From a checkpoint of a small mixture-of-experts model trained on Wikipedia: a shared expert of 64 neurons.
Below are experts of layer 2 (counted from 0) of a mixture-of-experts language model. Rows are named router (the router's row for the expert), gate (a neuron's input weights, with its number), up (a neuron's input weights, with its number) and show model dimensions 0-127. Each number is 500 + 50 x the weight over its row's rms, rounded and kept within 0 to 999. Numbers have three digits each.
After each expert's rows: a language model's description of what the expert responds to. This comes from a sample of Wikipedia text that the model never trained on.

# expert 5
router:551461441517449562560489440476467476447563546547560545455499575547443447452502445546438541460553486443457542565544522443453559473536560510453554451488545451564436447426562453552443454552539439454566466547557559522559453497443550557448456439433444442503436474535453446553447531555536444555436450570432554524533551565554437545524445563450545441474508427552425447443462563510547541437545
gate0:444528497512597446575474478528527477494399460552488473518614511418439539537418462526452543472573521563519496459450497577565438450516515495555367491500621526504572583506542515448497510455496539539400436425432506483372539562505411547627463516489483503492605535421531506523546522510476471479539555459565508511543510503436572500500537499477540549499496530487493527463546447567471491593484
up0:413502533463417577494505514415563513508554475506502487534432459529471513502561461442450467565539445532523549534503484415514527484438486499526421514392514467438414478489512423479446471351509426491542451577452472510447463544579526493502418478473521517525510513620524503558465458558491525524485499585436461454473480512480424480582439448579578491525577431388588408530446481541562454524516
gate1:423591466510535457588507612552545430539438565467432531593555488533506493524500510501560487443523465468559489479466558486572545533470538479521521550515447547484458505551446564592400516549435566496443581520464450515504588456443449456557473519521492519541424541452468442499410562495572487444465581452577340549508481520491533511520609492451470462547499459522504505584501481493533410566487
up1:403415543411569432505482414490521521565504433544528554477533515467410504483472481531482541551524499593456499510540396488517521541443516511524478491367542551389448405491531432475552530366496496462555474504497573568487519495588495483520508477550577477464536516538536639448534464479488455535548515524516595480491517513475548383519529531531579498523483566516531504364534544504445499487504
gate2:390517524499460515398480454532535604476497493510521465465533471467497498517471568445450511475472585570573524429466557520463549400466547496500549444481458478474609548461449581515425523509500470518489474498422441502504583548566442523540568566611496552543539501429470505439512429434483476474530602499566460560422452518464492505497540517490474584447533538448564538511564456416433487609395
up2:569454449469465508491485486481495537467494477424538441526636420501557426504515584465474471541480500494582609539495502492461535576387540545536439511452470496520586494437512430503446518524544503580476479511383432490469464433461479506436573472385460517490447497491530537519464536517513592553521471493558465380521552513498438480537526491475529560357524551512558441489447578544445581504567
gate3:410505462581499507431566512535488544508482550488562383528500485554527475487468543463492526534515478515485492485458508487558507519445458459593540500530425539411429617531509592452456540504390499579405546586451493503480504485499490483461570430533508530481483549560517505398506466552564553438579564472526451542490465442515591386529542476503491493578489449467505548409605522390536444561457
up3:400504407473464590515591488462468540471490501551484434465469471445507498534462490406530458489491518463551489529464554587381520512480441515517443505411519603507544438554440492498509509516507447606621536460492567470476505519471405401441475429416512519548484475503482480487472465518534546536484552496540530511497503507454426416379502534483558464536522400582533470586466502631506433486467
gate4:536532506469585454416499449553498500576564505576545438457488452513545456547425470438451491508502594508503533490519486659489487408548404573545582450487484575547501560579446488512442457549489435560585488558410504535542496444517423498473519527518546520512462437489563488497489581484498488449568404435590576499528519531470601574486578426480490451482456526513549544520510528555497460493421
up4:513524448519595591570482551456527475532554549411561461487460485537487520491511456570496465527409510497486477490495522481377486543549557482497524552432491531460505490449526462438470556441491541457578584440552466510450432489417569543459498541464488507441473440507452600448442462516433565551630531502443426577450505458499531483542493533491515565544457598495416455426424408469428562592504
gate5:409473612534523548379528518497535543521434445403465461500498514531433542531497514547497437554426508456495516553432428546490443545528567484526504534530369542517442589573482470377487543507508525494389465485451528486540530473513483428426560492538522557527508475585508490419583597434482522426495553451458421504484534468489419511487561474517524540535478468431498503524548426432400483464443
up5:490501515619353482501482585523511541459393555492559534496597503471500417509421464513463531473433520587469464489486537554536507579513457546464484467610443430460382453527555519477510492512548459440406485434482465477467518550504516425571529531522468528561409537455386474447417573489523495508501497632426490446533554431531498472485511495531589527493470501528504542452464432478459502521490
gate6:406547510465504546572515559561525447512435451480545427527477490485473522504440572454464431498484478599573553552485531523479463565472448450459447509600445486409559543528450582473486587456476447578477423498445448509479579505431472485603504597519476527519496537470601525538446502478508563554582579460540426496489444396550515493387538399538418517512414508499491441494479464518519486538480
up6:514580508454481534526448503502481478593439525439530445536473462537403477485563433594453496504501539450529540595436496577411414549522480543477452488379521487476450444550475529498534591518573636480458530513502454474432530451456554444564491558585466478504511494459457463440531567547473560442471525471429565513470515461555567476405492496504430408441425393548527482504448476535551558495492
gate7:495518510517566448437404546473464463550471434501464462442468508468490492394521503478499476528511423477397465468529585489454524515472519450524528535499493509444406512484520553506496572451434598469423501510460538507430566501483423455535519491538476642542572514431556498415519535423492544583543454592539444400538448493553483446462580466477436566595531551484436559560468469456423421477440
up7:506498613530594492439505523539497591497489446610478466483499498484575443451506405558424632549536488505420551494536554417490508452500533535531529462494468412548553407525508535605574552452512576496487513448482540489503442511569595503505500512590482642436543556602485420520439494490490437497566482471510484533528464465546450481464523437489564506598585496524483509474474494456477520500451
Description: Articles, commas, table separators. Function tokens such as a, to, of, from, was, commas in dates and author citations, and table pipes after numbers.

# expert 18
router:540438457502450563568496442486460463437559554553569550450503562547454450453503439539441554454553462452445534566527548438457549486558573530459562447464550458546447444437559473559476444560551451459570453538560548525577463491433552547465465429426442441509454498534447462529473545561556458566438451569427544558553545533533458555508437566453556438475524436551415427452453545479535536439538
gate0:484525476617432378470480473495496421543491435515538355519548474542619497557551525456499546550541396509497530525460494476488426546539473569488518543595448528503546586561487572541556511533558505547564427507482456447460517544596402554501560512493498449525498573440546545477419502520462490464471541496504441465548425547577493534488498471504501426495426501439450403508508590468431475486546
up0:484532503583546524423452431481433562539521423519446398522481512531528514473599487541539631578496461543509490587450592482508481537578481516470574491515614580564502604513483594577489521516521497518519452447492544462541568582504438438484570507527574439475481570551472495527518509484574515522492461439428565626529397508501436548443502492486510460521516521485480499542499473522427525450590
gate1:556516581569452549467432517537459540523462468459507481586434406570540552603541499422506501555530493483568499483498459457502493478542499546477461509495520530444504607629464532481521521415500499506475497498466439494533477458476508479423488587436486396521498447441509412524361504435498484574524521567405472550540599511446494457417577374495451562477492484481430426460508459492464487495430
up1:542488519395544475337456480513518503488471578426567469536499472429609551550450426469515433488410472591505503494496508473518494560512493525495364474510536466407413445462502465456565541487495492453582518515478514461474458484442448474455539443523486557555463479562463559487551427389508509498511474527510551539474565520496554434609466483478569415425478477492527563466422482497516519569403
gate2:520545480500479459572501513501410532508517525508453428465466565458448452540505512470517503487404504591342544524515474386526458508581485434522509539585469488451545574463426538504540534447496427457483551471468480452454508484443430478546470451568481494430435537485423478520468496510547551520554522531517395636438545432444412542417614528520556435507524474526510479481543448545396453489518
up2:436526465493402484438535545432497593520569561486444462540434446562545430565502536493519578434524496607502547576504462488553464431514509505587560525457527499471493534451518468549505438474531463447522587509531504467561479436608526577488606483455476623499478517456489627462531520497462515508499475498505466560509603498478574489376510429462443458496566474505594426501591528521505550501471
gate3:478471547484542504437473456514559502466545504459462438600482421560488473567474594499474467526412520499491469563461469542547462533500521517647485510479471496476587494492540550426547557557572440465472507529482433465481486523481498527489536587560534576520582572456490549462442452540373592475530518427587456545487456497355488464501591487556432395487501584461581500449530459520493512464468
up3:496450505466470572453524514473544507503444527394404551550440536579560533554635454479496518441562581602420482584542500457578534494474457568424549504588546545568481564478464497469488535476548495504557400455514381546531452493529585485488535485530523456484438504621475483534490482418461513471510592460404455545471406458454492539579565473468483477526461475450517477448518531516469481523508
gate4:476593509398569538437469529425566509466483462477589451462525473453546540529463499511519528500472548541481595475545625498532441555540485528528479492536558568529554611554487469455524530494549480379360505376570487539472564564449538563551495451456451434479481500468541439496534458424560507482516553529561447579411529526450443465523468581454486514571505532411456516490547500487502531551496
up4:449540533477546498605474502522437490512462533526483463574529536587517477520495447425616494552531500483500492525506553442529562495507459531538467546460516584422463506529536523479497515534543505492548566550487459621521391444528462572518516467600462416446472539473454492494500503617446510443571599465451647547502428510484499569455390579445415562466531508497526547436476479417426479500482
gate5:436531533571525554455478462580487485490580573494440447520556491569514476549549489492481439446510464573536492425437477471547484540507464451545551510468474594517448506503506600447564455619509611523528523618527446503491546522471501503506550483596501425552536576493470405429486542515566572477576405549578489460552482497390534522448439508571448589476461478510478473609495487456498464504438
up5:435566548491494532497467387457533487523617474408525396524485499478511520521501455581490516540490491471544554484471523394542470531448423490515505477528513481527507499524577533404602564504516490421456385530495470431611485514526430584456454473505468472514489515554567483542485449567501486508544422614435479583454441541492420491409440531562414506545544515615479571524497462519543532528482
gate6:533511493537466490342477558546428559544448577497501430491423497576487529456532527565453508563516469524499530513504476471494408486564503508543435575553490512459519574544472514507451470477468505474482554504458527478557644502540496504486412529430502598534566515445493538477405476428425524522549578488455579500483484536440426393453498476502481544472455455373503367523435473504422536514450
up6:515503455624513524518439562482489448475463587497426496424517503500469484477513501487585560451528476516442514524547529428469531543483477542427440537518427415469553513591447510536610398490388493554580478486502498612490495516494479482408488517450537441637535555506446539523503564449474591518532531567545561541568472416494464537509467559434585479480547500435515536560581474494401496512489
gate7:586500494486494548462527587514492533475581557514541393531507493459576575511473380500622454519537495554523563517418562475572528457491472488491575468481546525576455524549449485538472442512485449468437487539529521435567562499460416513518553472524466570526536503514462409532506523503385566520588516458513533409564464568383462554584543459510409441567479465429525473540487473426531487517435
up7:517458528589503495507454513436549508590395519530487525471553532440580528436546498574535501496534473494466457525376524407475504486471544447548496632486482533450467450509511492406526423420470505540538525459498488402548420476481478509522530451453504425516440390454419471408483486458560483460583541490564528428558531542486455422516471459503537519609471479469505493597484539553562453532609
Description: Vowel pieces inside words. Short vowel-led word pieces inside names and words, like u, o, or, ri, ou, as in pustule, hurdles, Route.

# expert 19
router:553462448500438541588487445486459478471528548554567555430521560546469436446487439533442541458540471442447539572534510460477559456537570497451545454480528443558424437449560471567465472564530432441554474561536570529576425483460569535450456436450441447491437446533450458549477512520554432539436447564411556533559550546570441553494424562458537457483564457548422452450465556494532558433547
gate1:517550570485526527487396534444446437551486482518474506458512402572450517625515556458495494586552479505537538479557542564500434559515555513561488413524425587448536561493497514505449565565538508495581517484496482517580528553568498479613499459525546508495492556489604598552460460536511488482520484608468503490515499503380459529591495638512521608514506439480489584522506467539555506430495
up1:547510532511508447651497549514383572569486596521539529510578492497452523558487527500501533521531480489528546517481485501505527446551582628474540575554521531501549533539504548538484435544526482512476493490530426455535596535512453618536419481502509456495457478384536545521552548491483429514532569486510587504471474582481507623535561459384516400542500473478569561572510553526419510503547
gate2:482584435476497609411437452513506526433458511491545499431549414554505562541597541447460508510537547555420522400449562496453522502531491529539610536570494481430567584536492513448461453504515469461485497574551528566492416465435446479498549465582513606455606456437532528532415496440473538538535574492480469510475432483418414483479542467429523559502573455512447522593484480507536526505460
up2:543626497561548436461579559408446483566487491449519581572545510443456505462492471509551497477436510441431465480437558525541526523588451439440475508507462447468536566505507432539582470462546440469491394503516510422457527507552448493485503531385435463537500448464524455484511482548567439499536466517429564513550543549487476522481510438468514430346489590434603559569547465487518546442466
gate3:372524532444445518489608493525535577541494542486544504509531505473486561513540491451535535583597427536492466429559502525488549494578512532556450516436511439491562506519491437512544503466455448430523588383416525512460511442523409381442526504476493520537451404393493512489403452420532558535577490520497438442425487513506523466388528534483509573430530502520464493532441499453462485592456
up3:548462507538548477548556467528472528549377552464522525560514516458523472560468442456500604470521498455460438534546504483464468475452451513494511518504609576591471517483542451498517446488399401513612538505462495472487541506474430473536600521501515479522449445577478541456529424461459457486568530453623528564455536482393455531513455484512580541436566531424563473597397527553437503452576
gate4:474546453538500477397461425514468473478483510427549485513559441483593566469520505519475415549510480596444488536483471596415449457508414527543560554451572536526530558565585519482486491475412468386438467515451459560496571420545508456527582571471543572458512535460512496502485458456481544443429505532539500470424503408412469508473455464489545556487598599499499469471593550512409564525527
up4:564470400517499524487453535422542491493496438368468495482552536450533466482553484423489427471489474396407438555537535455474585482511478445439606451561531510470424495492490583517535546510530481519455542462448444513433551480462516579457517544479419455568466548465486600569463562550471556409414561558503482574537460491533473439587527496482457480439519501497574509551455606464459581458487
gate5:473498426487509489433563533536424542535502476440530518490445509528519408499475501493519484499439518517489547442533479544534561452569424437501452423513522545511503557566503555515410521473391507529500523419399562516531575492537479398560433580492494541541433569423501505475537452470470479546539534532554463513447363466482525577488469373570491479500521455492406612501528551524407406443560
up5:441523434423564465460596516511421593560544474411549493542505489503479412519444444553446453489491544442520448433479447558518522474550432528470559476473536516531472490513549541470547519468485494451440465543485538467535550568399530470562430527549603452494422544453514614520499471487455419569543447532519501525489427428494449577455394522457442463567448470516437527498525613405481537414484
gate6:501526551393503563525539553447525625470475513491488541541506514496467463539496497569496509541520462511416629502442413484483505458493458527473424545468496477468446531552434562476369440439528474581566552479458399424463558498482490459460551598440414588548565497534501473486547447469408434473603557495514560406547490510486436511473482485545448522472465531524597473436473480439518427502497
up6:444509501518553566506515455533551518404502524416449480487557428549387486548530507484547509529456505529575497561522488471424513583549494463515526483502480582437507539509475478415497444441434574543541469501480411466499509530524617473461479508470390529404485464474404515537605450460580595551443432512526482499578485515421483484551466490523486459376542550454471448513419482523605469550578
gate7:433523491453485502521516553470386496530463446501575543422510497416503583604494558564527460430468532494507496434511481536500513567638485415477456468485453478517502575509517545511469467500605446507490490499541512510556552531512471493530531574496546596511512518402566478299542532446474504566463548463465595493563495547493579528422526559519533527462522458453579450570518486517487450415511
up7:655449486546501581518511490493421511423455517449490537588534487513533493534491557538550395433475447561497442507604520536452586478540470454491578531450494489547435522430532517439495461515510549469550483581459472473460531513428527498394509598480534515509402535477560503390476470444456419429491462433536561465511471500492480457577495505604532439530403528491516477515483433503517448498625
gate8:501476526466502504443436537467493475461438545393455497504452551563526508577503497532519404542541484558518518509511540544469482428503484511547495500467563503441518514505588464475441500524448544404576437537422393431533566485508500416543556476540585466371512490394446505521431496459507434510511502540529533501522571588423480539470446363560498521579447585490475489492547518428457455620563
up8:543469498582590423436592546441506599475494505449573457488610584435510515496575458440484500496484462500466449630528459496460593495466531493394439525500513557523489507591504423504469490365493488456538516476507457508418461512415499468562529551498490473533462554536513571512556570561451575548486569529533482545438502492470529530549517459491415525487469567504522499556467470521558410433605
Description: The and table pipes. The word the, table pipes and list dashes, plus mid-word pieces of place and institution names, such as Pac-ific, Nation-al, p-ust-ule.

# expert 8
router:572466440485467554573491437509460441475564571524570528496461597529414455436484437534420545466533493466417543567510476475429545491530563520439552429493561462546422434468583478555476484540569484502583493539554544560579451502465558583444464443444429437484446444515420427511451496542523470584463454532438537532528563546563468545513428548446534467473484463549450420435445563521559536475541
gate0:523481418501496431423427558477444567468566493416595402454426502569539605473505475494506545421619547443461501388558478539443515468522591491511468516468490583466387537503525503606458493447503453516516536469495496462500525538463444504547434573556483530531524525416416446464502452508508449480554532392534417563556458494587510470415509478457486502534567499507455525563498548449496456517504
up0:639479479467418492388482465498504472516456470466505589505419429555554492534536503491426396428506611426518545351534480519438510535562522461481547524514499472545538484527531585563546472525498497489533467514509482509529480473491588441509604533529474464501456551537605418484508410416484500443537549485521498600500415388512574499533496496543480453507497512489518498581564546432469529570491
gate1:493576471492469495588476546449488462498520568470479504496472457535416526455438538503501477620441455523457467483405461488398447427478503511486476510518496528469509575497503536527566451405551547442529456552499558583389513455445506568543576468499432489479526419375406535474539552460509597530540424442398492520572479526555415519552553426490475443525541471500503483466475435540521380544474
up1:526475481540477479465516597547541552392493587535562473423400498601485411472467492545560503554598521426583528478472468431447486485523494587490490481564509540524536549553491543541383390439442531570441441474510555476475451551513479455587462509597555484511408558454571461450496594465518518483517498487493502538462472517449447473540432459533534538585459545551532476600472493482437550497521
gate2:513553523424473531550479480440482474519455506487525379486607447542518582435468543452538451518512490505567512494451437400514546501516534497513533496481449547514435489535448505570520584497484468532481410452498478417577386595429474524437405518521555500441540476373488502494565574427521508551557536555530434517455520497495460519533526421517532471459495509403498528603430596512523505598586
up2:511453409590481467492558512547496569505526529472492563469425512519442506528482388500511542488444473512615597508595610466510506512475476611478561488572571524478515466536472516481419485539502601434494462497510504545598450451599426497461564541619481501576535452550588495528526615572540493547476457410504460492506477522473517564426524471511431478529481558543545504500503583517539431491509
gate3:557554472494519530494491419447439515485512506509445539487546464497496540484501458468514481543598507648405542503448500517488516425556543480521561458536390477425494511496441593522490514555529543526423520472550536522418550512568429495418549464537538552653536504521502502465461418441537502497509455570459416414543508589493519382470527476533480554385505446414470499486509552558501480574438
up3:588534456484482511487459530500485508543500524575579478488499396507565510476524546491504521489475588520527522453540600468442482540504506563487413436470440509412457497519520440573550503556514489480522384620524544538556513395488539501567477482547423522408537488554522514538474631452495530511526474466557476503460514465544495482575489377351505508506544528505425542455549422392456526572541
gate4:383552473490593447494453533542526535474518479447418467530485493524522576531479463533440454429469496563409403493501439512537542536473450499581505463439489567436563447553463474451481546488490555472442530506523448534461488466607419556542526414432437524569485519488470569511539476545394526579553563391416428527548448543568521568541410512437486508480505534551500436518545579474579526545492
up4:479506511507529506452486574561510622486389427567536438479441542485479480460492618479502557434479540468516541564497428594611451420486548578530479560489573608423472469538527553482452450507508478513487559499465570413466496590533506478541497568501489499434450461492531437561540415522460477511573455526493553455467460535469502504513465471437439486457471402540544471413541550485505597467601
gate5:420593455526529488458476502432358580456512441554424405428498462472557525539538488438459459507559499510536456488465464599541520480580529508468547504492517498494421488452478506448500573462438525446510491443465495463593575570519432588418460600480507450438470558491494498472577495399466527476537577508574457504573490484532479544460404481493498653484478489485494509528423576480506542460534
up5:514414446529471454524519475492525391497538479442540584544618555443521489505504498542557430475397535505566535429502550525577514548533525535443497513522487550474512464650428488529489457575409515508491459430499531543494515530530487506411531493475538502444466503542532457433469504368414546501440436550574563383522474513419467626485478578478460559500557547526429562507518509479528458483479
gate6:539536563579502528539478485447527420532450363468501389540476508427548438520444534472494506453512600602493529582429523542502541491455433515567389564502480474483530437477518564462485447556480514556471532450459482511492395505456571526493508529530475422542531461477509621421492456595533409468490510481489443405510419474504518494434408468529504548377498519546569552521460491543514465497492
up6:477467516560567507507493573395552531419554405464411533534532468436510513503539436506535499464467529498432430463528532501471514548492542431471540464489502555631470471513463448570488432478495532429518523594403507551486464370504525484563477529482522512453484572556483464546515558466427427458429583547512559570512491432443399559582533545441506539442457455444554457442574562501462518462572
gate7:475565604513475528503382491436441513467444415430503453538528439434501567486454506484465482558442500567503553505426436543439525556492410429460432505564530548457472455455528484460531513519523552610498520482467437500398573525395467487405469511530460521549542456489533474408404502526529559517504542467563473516474547485514513492371472499378429570463442541451554514514537507574466437484465
up7:442499532475556488490473418425454489488469491398521419451590509467558550508491477464488441529555490470521613488526447547469502417506541499460518506496493476554502466548474527424481468524479511506567528498447502578507539532544550455370465435564470474496551511568620519533564537487506564542511499534549478552524407464506477497313469616498591496540489565536445530478503615405490502528424
Description: Clause joiners and verbs. Commas, and, but, semicolons, line breaks and copulas is, was, were ending a noun phrase or clause, as in "population was", "1963 and".

# expert 12
router:554446451522435554568481445484471488451547548548567545453513578534431447446493448545435553457538474452448540552538514445456561477537572509441536452486549450557439448424559458547445452540547435444562464547561558518572443493457556562457455449428447445483439456540434437567458517539552437553453457560435549537539561564548456546510449559449554438476521439546435442425452548522545532445561
gate0:509519549550565453542486618467585534495568533416402566589515436471444491586531615436495584502539519540505468495543519541484513561532529591556542523512515661472494585549449536437521481564540542534582491397511478542595545501460492476455574534505499474502475484529544590453557505525431502517520526521543404418485441477460539471488506535487546457475528469487582485533540523529445410497452
up0:582473496509461500472437435481481592520455501505426553452460502551493470551478458447530546526578527477507479436454429517575444500407602586515476594487528559446596480501480506487383479593543539495455493479629439505476482488577415447540520620534468575474527442469577550560472550481429490481483520521535465492534501479551471521541442516452544650507488458535531464532511522487528420410468
gate1:507494539422509573515508517512489506516505511523424431513538505583447580438587572522562555510417442524509495460502516493564456483560575571580495531417479535511535564530471494418486520408417395517503484524415494437482569398471436415471480490473485487477598390519453509531589486494452510446622588511538443554557483584554530418476479553533491523465557452513543578492476551464518519541545
up1:534483491500513519595458442508477481558527454439602508541499490540489491498552499502548524528452538530486428479521571535593465443453441531473528561508463434524494541462467465532560431560466481528460402530517429452510554437540433500481525526568537415557550512578495500591609555527508462482321478475425565516468488465536456440483536497459511458596579481524523603500566429497394594465458
gate2:563513452493491473547481511468491530469489354444457546517545470474535362606534487491409412527363428469550487529444482527496552479533547504560513574533507496459469494438473417488476440449482586486546481439520456537458611506502465493513479490483564576442576521494568600519514496499457595498466456436515482479535509535405579494559545486566497583373565538507524502523541440553489492481511
up2:586509390499558460424574487530405475516508478466429413568492487516416506468476366541461500518536499380504478500501465505505503439568451484509488491373478572482481515495424435429485570462550503645560432477461467499497540470530550500592487615487494473493534456527484462501522533492511573505538513520415548460437491521494450531552516600485466475490531477485594503526425457530583538434423
gate3:489547477458510506470512624470431488541477479532427511591415447511529552458426517559467554553376489515551451514480551477512481569571513479535534518494400541451552525619420482460461501434428527479569436534570540538561583468578477480536458514452542469501492547540481470523472462490400479572603596456468586474561500532435547516513516539465531556406513482429523490464535500468427414537560
up3:451533488385494531458548533584470522524524495537559448555399472519458475424445552543469499466564481444423454557569430525535555517572540562452512528554513557471415500575504447568479461394394498530572564528582484572464546460532521521556470493524508634569444510550404533530547475568569417436495505466517453496532510526454502556474486464479494595520433477464489555464568541589506469542481
gate4:483619436437463492496434562548477573511433488376486441548556455471494477528489551536465535472495557525527485464531470522447480485398459486515458441453514537462569545541452534515502442553502493460487553482443491400433485432530537418445506522445468586520501419527469602526428479539488485464413507378497527540473478527424559480403623445559569613516522585503538510502526564489486457553469
up4:650524484475537458450493429468564507465539507509531453504497561429490512588532429603505566522486511600497480425412458539485470496470434480584509501424551493492505452493530481452548399500473505480588565553450540508611462462601501437377537505479428511528526422487491481443560486525475530518451498497471470505508508521476545514469489566455522617597456610500420521442391553500531491512495
gate5:508560565429506596494448594533520539450458427427531532511479442529412575479551454554511501550509536440488560487534610476484431534515440463529478468441440516492528577411486407551488502444500620474482510473481455555510586452503459479488509536464560387561555532576432579524575443466480464479568496520488422492444510449510570490440579441432491524490511534460536527517504576433487415588450
up5:500530493490514470454562565519499415477522584529528576495563488474664566515538501635482558495457557538511557523499520526618404494466548543458493546517453557489439539549483533436554404550532566538536465500544455473571399580438512487501440497541413450479468537455539383577460574522404483547489492442511440427506531506506439464574510481553490464554557532491478470453558541516495504542515
gate6:328499511538508445502496604511541504457469499461445477569514481531479524522529585543616392566533587498518464378479476476537521589494571531530422498446467577546490574515474447440592541440498486558483423416505448496456441554573452472539511570538567549516480517519472494511518470555438464535481615456557555483494574541471505473517592520483470575477523487476538552463492489425452442497489
up6:495519492539509477560481514557447489513521479499453417449499512321518497414432540568517521483445482497487492474580439506504567457502484552470395469475536527500524448535476585518444542515485424487516477422424518524505525525452501553486419444494451536526467492522459573480451539639471383556529501416454427455538407402490489438550506487592542541491488463487488514427462465382610490546467
gate7:480536428495510531398464567553516597491510473472527515518462407489471440545546522500586521610489516560519470392594465498569526557503564584499485486523564414437538606489476569468465540468514498500488452581373491471566585450489455457497534461552598479504530546551502576458487436466415468540554538495505488509487542421461494487564582467526516491517526567547519575448525457468476450557387
up7:557521579509515492529432492401618443525497416496456480402590582559418566467605468472481495509437491548515496545452510545425448472495428446467488511485422534488553488466534507482576548513522504534433592497483435531501504449455549379497547493545495535595559456567507387465507551448503461540460496523471467509370523434533429455449503491495456478568464493488557559526448490486570565418508
Description: Table pipes and conjunctions. Table cell separators and rule rows, plus and, commas, closing parentheses and he in sports tables and biographies.

# expert 28
router:571456439492435559603485433457452453465555532575600538443536579536467441444462426519423558498552495468459550580545496445454539434501550478441544479496567427537442443438542473572474486517532449486535474532548539530563463491475567556467484425418460467487426507539478447516483561556517448541451438503418522513520577580561441556475420579451567428457495469559427480438465552493553546456537
gate1:448575434528471498451502560547447491553420525494465511498523491479485508519425557579485449552444516443553406532549455528555443430514554433502537575415487545524393459523536401485423512471485485580507486559534585511448611474511511542473475541469495606536542475468569547503497460599411545451560493536523471454480592508548484495376468466435477568437527555481474495501605523516566477593493
up1:494542603550519486534521515366463511528480469501466431478524530512402473436436426491539528540467461474452470590537442554545550552509445514509572514508544472500542443462536530473486596544542511405503586437620424453548530473554465574516550526462503572525518427436566543464563623474446532528491552542495492442469597516540548507414534471463425427503510402555453444495584494535529526496484
gate2:568485470574543515487546481420454485534457477602456491496382466440547535582509476526422435548435499516522482447446447454572540435519464463495509593576488507504438535412458521509547505435567533562415457558479494575478598505508490532474472499592533549480439582506539511456492496496433542484518524462414424444477503560471538475412497497549435360399530546545583551461569474459496453483534
up2:502560499422469495582521534492543590498558499434515520597559503502573493548476511497483547556570423545474555562521593598514475471467537536478539449430498331523406503469494484474489489464502428457558445558489501538550499537506514409485517526422500501412540522609553403570500512456467553515515492562432474524455524434383472558494389579557551484556516487504429511553488557475518481466482
gate3:568562485516546604562523460507545502466464514579475459540542508501556533586549439540491450569451508517574522503340546500426547497478483479474470485560431502463506512535613541500551428452529552555497439507428464551425441455490462574479485403501578506423425531552508469429458532570521525467547439548535586487474530575624526487406520522501511536474537569515586484511520488446535479562575
up3:501536459562524474518502552569468525530556567520469479538526557497469524428449469581471436590498522521418559497423524519508577509542474525536416513434604487472520461497437487466586570484429492588547459557471532477561446548498355606512430519509522605514594555436552503427481489494499458506519422511523558611487573578438505435557478483570448557480477526547457512430525499493506428566482
gate4:557523530486481440461487548438376517551525488575406491452523419483479582394492460515475488595560494480451452519442477432503472487511488489510533438449551524539428563458439520541572474502424378488572481520512484497584547594505552591525489522417512496475510528454551601452535593464511518383485575451478413458537459489441471473502508533571525525468442567486563522453559525428443486568476
up4:561556383554591486434501493510528580586567539422479464541503494609461421532510446516510496483528577489516491467550558538602520525499543512552519516596502550503499472482534513571440504617564559553505587588555535549585447438460423574545526518498480477476521454524488551542531413538515532563529534492555567501469415629544495406503499536484434510490482565449502460562553467447490463501534
gate5:538514498477501479513505552522558469425426445592515417438478533587514534460518557485450511499479536545521466532628509537484510499602422452492527561465499558466532438505467348443569498478574535483443464498481482588490578477521478489573588467434641507510506483416464501464534541538450543528578457531488492488434496522603361486553568431499522457485544495522556512456541439525494492458580
up5:459562497497537500441432508430489489389461436443503547508508497504582460581534540523500524535436491503483474507449616461509365456561538470487554526527391455581533472525531527491607465485404449488456556497597394538443585400532490496444500502452351495522519571550545500480457478475443483454510540568519487566511568435480507513499407498552510551502546496444560547550491515519486518543573
gate6:439571531504540473534472496560492531465502454518394526412564527489466454509473467590511597586493466498627511562475523483485476544550468487384488523450513454523497513537429501499554419523546431505453486469436492458485568497487542650431559434447569531518469493483527581454480556440509516530642539391492522564469499549547460492530599513533477514550492576489527574571526492548448466585489
up6:481511536520413474470498526526527537546528458586454495563514481443496528470409496542547492429458497616549489478548502429517493484534498416438515519529555594515508455534479537605514517480504468563480521496462405516467451492533509579393441502494515423452483507500581512398430510508536524483467482315450450575450556466525550579464464439467485425522540550483571548405428476501501560610459
gate7:439601438504455466490431436434468455533442427451473557518457439533560391516529517510429570506498519455479559411464568416578441477487413495446517549527491589579581528474538485588479491435492588503453436407490448498459535462461482432465503456568572528452467516543500483526385482485474511485486523467492472461517479493471667439516475479460503432476564530553511532516406512472517519490590
up7:493544498449506478506479523375541462569519398525529515526496477517568470491472592457540579485478460533596591445471513369597552490500406497538540498520597474475578524523512526525629455518436639541489366493479446584520520555482513444515461433550490521450453437450436505451429485487498523442501509451466512510550474508460531557466412539504515456528485517477446520548448426482421521522472
gate8:515453482521501523488573430438417361553492522544515566411564403514490523489541493492503510481515537536499562540506468452587449447501509417567496455493467560583538495415464539533444569467612461490439532568435483461500454499488515460552547565576521491536550492522545481450567486381589475459511522429468376458576459457492561491470465536523494503498525477562578559524565553365485525501524
up8:543529520549487497511460543551479488500569453486535499518464505521459387492440531473443503457610624530543422593440505580446466579469555419478451567524531504509474475498474566464445533527452607456449520512552539475487522562619490516430486519553535553497422626551489542556467498494539443501464602511591537483422462540469476493408469446495593514476494545614450448500408487515517479490478
Description: Articles and determiners. Articles, pronouns and determiners before nouns in running prose, such as the, a, his, their, and adjectives new and first.